config = dict(
    n_layer=14,
    d_model=192,
    n_experts=32,
    experts_per_token=2,
    d_expert=320,
    d_shared_expert=0,
    activation='gelu',
    moe_layers=[1, 2, 3, 4, 5, 6, 7, 8, 9, 10, 11, 12, 13],
    router_score='sigmoid',
    normalize_top_k=True,
    routed_scale=1.0,
    balance_loss=0.00245,
    balance_bias=False,
    router_bias=True,
    init_std_router=0.0286,
    lr_router=0.00154,
    n_head=6,
    n_kv_head=6,
    head_dim=32,
    vocab_size=8192,
    norm='rmsnorm',
    norm_place='pre',
    norm_eps=1e-05,
    positions='alibi',
    qk_norm=False,
    attn_scale=0.177,
    tie_embeddings=True,
    parallel_block=False,
    init='trunc',
    init_std_qkv=0.0827,
    init_std_o=0.0156,
    init_std_up=0.0827,
    init_std_down=0.00781,
    optimizer='muon_variant',
    lr=0.00991,
    lr_mult_o=4.0,
    beta1=0.95,
    lr_head=0.00844,
    grad_clip=2.0,
    warmup_steps=200,
    schedule='wsd',
    decay_fraction=1.0,
    decay_shape='cos',
    final_lr_fraction=0.0,
    batch_tokens=[32768, 65536, 131072],
    seq_len=512,
    doc_mask=False,
    train_tokens=442300000,
    steps=6392,
    dataset='wikipedia_en',
)
Below are experts of layer 6 (counted from 0) of a mixture-of-experts language model. Rows are named router (the router's row for the expert) and show model dimensions 96-143. Each number is 200 + 30 x the weight over its row's rms, rounded and kept within 0 to 999.
After each expert's rows: a language model's description of what the expert responds to. This comes from a sample of Wikipedia text that the model never trained on.

# expert 22
router,204,157,194,219,183,253,150,197,195,170,250,211,209,197,181,188,189,234,202,245,205,160,189,184,181,204,220,218,243,208,214,252,246,222,225,232,206,187,166,184,187,173,231,208,161,170,218,180
Word-initial single letters. First letter or cluster of a word split into pieces, often names or rare words, such as r-hetoric, h-inged, D-avis, M-iyazawa.

# expert 13
router,227,183,211,213,184,249,170,151,162,154,176,153,198,235,162,139,218,223,218,217,202,156,201,288,194,252,206,234,166,231,186,199,234,202,247,190,174,192,229,159,153,183,208,237,276,163,161,201
Hyphens, dashes, -ic endings. Hyphens, en dashes in ranges, apostrophes, slashes, and adjective endings -ic, -tic, -istic, such as commander-in-chief, allergic, 1970–1971.

# expert 30
router,253,142,214,200,164,208,168,232,174,189,163,218,165,169,158,205,183,196,170,197,208,202,164,218,187,214,221,213,213,265,210,159,165,247,238,190,154,193,177,202,237,173,234,287,222,200,204,202
Individual digits. Single digit tokens within numbers of all kinds, such as scores, dates, measurements, coordinates and percentages, like 9–1, 2.5, 19 August.

# expert 2
router,245,221,208,117,201,191,172,225,197,196,161,217,227,188,176,237,184,193,163,182,190,211,197,188,207,250,195,221,186,216,190,203,221,267,224,251,150,214,227,144,238,166,224,252,211,171,188,165
Opening brackets and symbols. Opening parentheses and math or table symbols like ( / $ + = ^{, often before numbers, "born", native-script names or unit conversions.

# expert 20
router,215,137,228,190,216,209,204,223,196,203,276,206,250,171,216,249,212,188,169,229,266,223,157,186,200,231,203,205,203,241,234,229,195,243,268,203,189,213,201,152,187,185,174,174,204,154,214,207
Foreign script bytes. Byte pieces of Thai, Bengali, Chinese and Cyrillic text, plus inner pieces of foreign names, such as Achi-ev-ement, Owiny-i, Mar-ek.

# expert 25
router,222,235,209,176,239,220,215,200,192,179,184,227,169,224,192,208,165,222,239,202,210,200,214,224,215,215,187,233,201,178,179,181,178,229,242,241,234,212,229,173,191,194,221,155,168,204,183,157
Lowercase word beginnings, prefixes. Lowercase word-starts and prefixes after articles, such as pro-ve, pre-vailed, re, de, con, ex, plus opening quote marks.

# expert 10
router,233,214,156,191,206,192,181,176,172,187,222,214,194,208,195,206,205,250,128,206,218,240,168,195,290,184,221,233,187,254,179,184,200,163,206,177,191,209,187,159,199,202,230,282,212,187,180,189
Common nouns after prepositions. Plain nouns and number words after of/in/for, such as relation, section, party, research, several, one, and endings -ation, -sion.

# expert 6
router,219,220,194,165,235,192,178,216,196,213,216,213,167,236,143,187,241,218,196,171,267,160,209,184,180,208,203,254,187,212,192,252,183,150,192,219,241,192,117,217,216,203,228,179,212,182,216,187
Verbs and verb endings. Main verbs and their -ed/-ing endings in narrative prose, often after to or was, such as made, served, retained, prevent.

# expert 9
router,210,195,176,183,174,193,188,202,178,221,242,196,227,128,197,232,181,249,163,206,238,162,189,262,244,211,223,251,255,223,191,205,158,194,253,180,187,197,222,191,268,191,227,209,236,218,227,218
Mid-number digits, name pieces. Inner digits of years and dates like the 9 in 1990, word pieces inside foreign surnames or titles, and institution nouns like Award, Council.

# expert 1
router,194,184,189,169,232,167,190,202,181,193,246,216,205,177,181,232,185,213,181,176,201,213,131,246,236,203,160,191,227,197,194,181,237,240,220,191,182,275,169,207,241,165,192,190,222,188,210,174
Adverbs and predicate words. Adverb endings and words after is/was/has, such as -ly in routinely, not, also, been, known, more, still, well.

# expert 4
router,246,185,167,202,157,197,175,225,126,192,192,230,198,181,183,262,187,213,154,162,194,212,204,216,218,239,236,216,172,241,178,176,145,249,212,189,171,230,211,226,235,154,206,227,212,186,187,184
Digits in years, figures. Final digits of years and numbers, mostly in tables and date ranges, such as 188-6 in 1886–1892, 192-4, 17.5.

# expert 11
router,211,152,176,255,175,161,174,177,185,128,165,223,184,210,211,215,160,218,193,160,169,226,201,213,220,212,202,193,198,249,193,243,172,246,193,155,174,250,143,197,225,185,215,158,205,189,234,157
Mid-word syllable pieces. Inner syllable pieces right after a capital or first letters, such as F-re-udianism, Sp-ir-ou, D-ir-ect, plus some digits in years.

# expert 17
router,224,221,215,207,210,198,151,225,114,184,250,215,179,243,146,231,165,232,193,165,182,212,181,209,294,208,228,273,192,209,184,186,202,174,214,189,203,214,214,192,236,222,218,244,242,204,193,168
Nouns after determiners. Common nouns and adjectives right after the, a or his in prose, like film, season, former, career, official, player.

# expert 19
router,199,186,232,201,197,198,173,234,223,231,164,244,126,197,145,270,185,279,187,183,181,175,237,169,230,198,214,207,191,230,169,184,185,209,213,196,264,229,188,223,222,169,235,178,198,212,203,225
Clause-opening function words. Sentence- or clause-opening words after periods or commas, such as During, Where, after, when, while, the, In.

# expert 16
router,234,190,245,188,192,258,182,229,198,198,173,263,213,179,203,250,137,207,200,178,181,187,190,185,195,205,165,243,208,239,149,197,181,197,216,164,182,202,180,200,169,166,224,241,184,211,192,270
Word-middle syllables, digit 1. Mid-word syllables like com, um, le, ium in names and words (Telecom, Alumna, Sioux), plus leading 1 and line breaks.

# expert 5
router,213,154,155,202,178,233,187,165,177,243,237,177,154,216,144,204,239,214,211,224,257,192,200,238,226,234,182,240,221,270,151,231,173,219,212,219,213,180,239,171,197,221,200,185,219,184,199,168
Infobox and table headers. Field labels in infoboxes and table header rows, such as Length, Location, Total, Date, Votes, Genre, often followed by a colon.

# expert 29
router,241,194,239,215,188,232,211,152,183,189,236,210,213,159,139,197,194,237,214,185,187,206,194,240,197,186,190,266,200,217,195,189,183,251,196,186,188,164,223,191,139,204,234,237,160,175,210,174
Separators in place names. Commas, colons, pipes, of and the joining parts of names and places, such as the comma in New York City, New York.

# expert 3
router,265,232,140,206,194,249,162,262,190,168,170,240,215,211,209,180,155,178,147,169,191,205,217,226,237,204,172,248,131,257,160,158,159,226,226,241,208,201,195,198,187,186,224,226,166,166,189,167
Name and month starts. Capitalized words opening proper names or dates, mainly first names and months, such as John, August, George, Ohio, Brooklyn.

# expert 31
router,234,200,217,170,168,170,162,186,161,162,198,259,204,192,211,249,239,188,205,199,235,181,210,227,220,214,232,253,168,225,137,179,241,170,213,183,171,225,199,228,256,243,219,214,183,146,192,256
Place and surname endings. Final pieces of place names and surnames, such as -ton, -ley, -ville, -berg, -ford, -shire, in Roanoke, Middleboro, Woolley.

# expert 23
router,235,203,177,191,184,255,170,246,183,147,221,193,156,198,198,243,187,210,152,221,205,218,216,270,224,196,238,242,177,232,167,186,226,222,237,251,172,200,199,190,221,208,231,241,219,184,218,191
Capitals and Roman numerals. Capital letters, Roman numerals and short codes, such as II, III, B in Serie B, GER, ENG, and letters in acronyms.

# expert 21
router,215,200,241,187,217,207,178,216,180,199,197,223,182,224,159,149,185,244,204,183,271,203,172,237,215,216,203,221,161,207,197,198,218,239,190,231,214,204,205,210,209,126,210,176,209,215,222,173
Function words in prose. Articles, prepositions and auxiliaries in running prose, such as the, of, in, into, were, being, especially after verbs like retiring.

# expert 18
router,229,162,203,168,223,207,200,149,171,189,171,204,218,241,122,207,202,163,224,163,201,157,192,166,203,198,143,228,161,162,180,187,226,239,194,193,191,232,209,185,211,197,219,230,205,154,171,206
Sentence-ending punctuation. Periods, commas and colons closing sentences or clauses, decimal points within numbers, heading markers ===, and verbs like called, named.

# expert 0
router,241,151,198,224,200,213,199,197,179,160,163,189,197,205,143,187,223,184,212,177,163,155,205,162,193,157,197,233,138,207,223,196,169,222,224,269,213,230,216,167,191,216,183,233,251,203,236,205
Table cell separators. Pipe separators between cells inside Wikipedia tables of results, votes and statistics, plus semicolons and prepositions like against, for, at.

# expert 24
router,223,180,154,194,190,171,205,166,179,155,247,183,186,193,110,191,180,276,195,203,212,194,167,252,204,214,217,234,212,198,202,229,240,224,205,233,192,220,173,177,208,190,205,191,181,194,142,161
Standalone space tokens. Lone space tokens before numbers, table cells or words, as in Citations: 500, in 2010, and word starts like p, c, gr.

# expert 8
router,243,154,177,207,134,162,219,213,146,171,171,189,190,180,218,186,176,188,81,198,252,173,180,214,218,160,219,194,196,147,215,194,192,184,191,213,207,205,197,210,158,164,245,218,173,209,184,172
Early word-piece fragments. First digits of years after a space (1979, 2021) and short early fragments inside words, such as en-ca-sed, Ro-ta-x, operation-al.

# expert 28
router,227,228,181,211,159,264,194,239,206,178,156,209,181,158,219,186,132,198,183,198,189,197,244,202,261,182,215,202,180,259,150,204,186,222,239,199,215,180,196,164,173,196,242,192,119,172,106,140
Capitalized word beginnings. Capitalized first pieces of proper names and words, such as Le-sson, Po-mona, Gi-ovana, Al, St, Ra.

# expert 26
router,239,184,193,206,212,204,213,199,141,137,128,241,177,241,190,170,211,167,223,191,222,167,192,172,249,186,198,188,181,184,203,212,204,185,210,173,183,272,183,217,252,279,208,186,166,163,184,205
Function-word pieces. Pieces like th, st, nd, rd in ordinals (19th), the, first, last, and word beginnings such as J-on, N-ever, E-ver.

# expert 15
router,203,192,241,158,195,189,168,231,145,233,238,206,217,226,207,234,216,214,179,180,215,176,166,211,236,183,193,209,175,205,189,223,212,198,182,186,224,173,182,170,190,145,228,212,119,196,198,178
Clause connectors and units. Conjunctions, pronouns and auxiliaries opening a new clause after a comma or date (and, which, they, has), and unit symbols like °, km, %.

# expert 14
router,250,170,212,197,146,232,203,183,170,165,199,187,198,187,190,273,200,233,164,178,225,190,186,270,230,175,224,219,173,199,181,218,202,215,214,191,151,183,189,203,194,188,221,212,203,185,226,184
Spaces and table-cell tokens. Bare spaces before numbers in table cells, the invisible coordinate mark, romanized accented letters (dào), and plain words like of, School, daughter.

# expert 12
router,246,176,138,188,167,196,229,191,149,241,209,243,150,203,225,213,186,264,212,236,220,191,161,195,221,188,188,214,164,216,248,213,241,197,202,197,205,157,195,224,160,206,203,199,253,181,150,194
Plural s endings. Word-final s and similar endings marking plurals, possessives or Latin names, such as s, es, ies, us, is, plus They.

# expert 7
router,224,168,246,180,201,230,148,165,190,160,137,229,172,220,188,164,154,196,194,202,206,193,213,288,194,187,148,213,171,186,205,287,138,253,180,234,164,187,209,197,205,133,210,183,171,185,186,227
List dashes, mid-year digits. Line-initial list dashes, middle digits of years (19-9-2, 20-0-5), and syllables like ri, ra, lo inside words such as writer.

# expert 27
router,197,146,177,195,220,238,186,164,187,172,151,266,233,186,184,206,205,222,202,251,204,187,231,175,209,259,191,238,193,191,135,196,170,165,221,218,186,177,141,237,178,172,235,187,184,178,225,142
Line breaks and row starts. Newline tokens after sentences or list items, pipes opening table rows, and == heading markers before sections like Career, Education.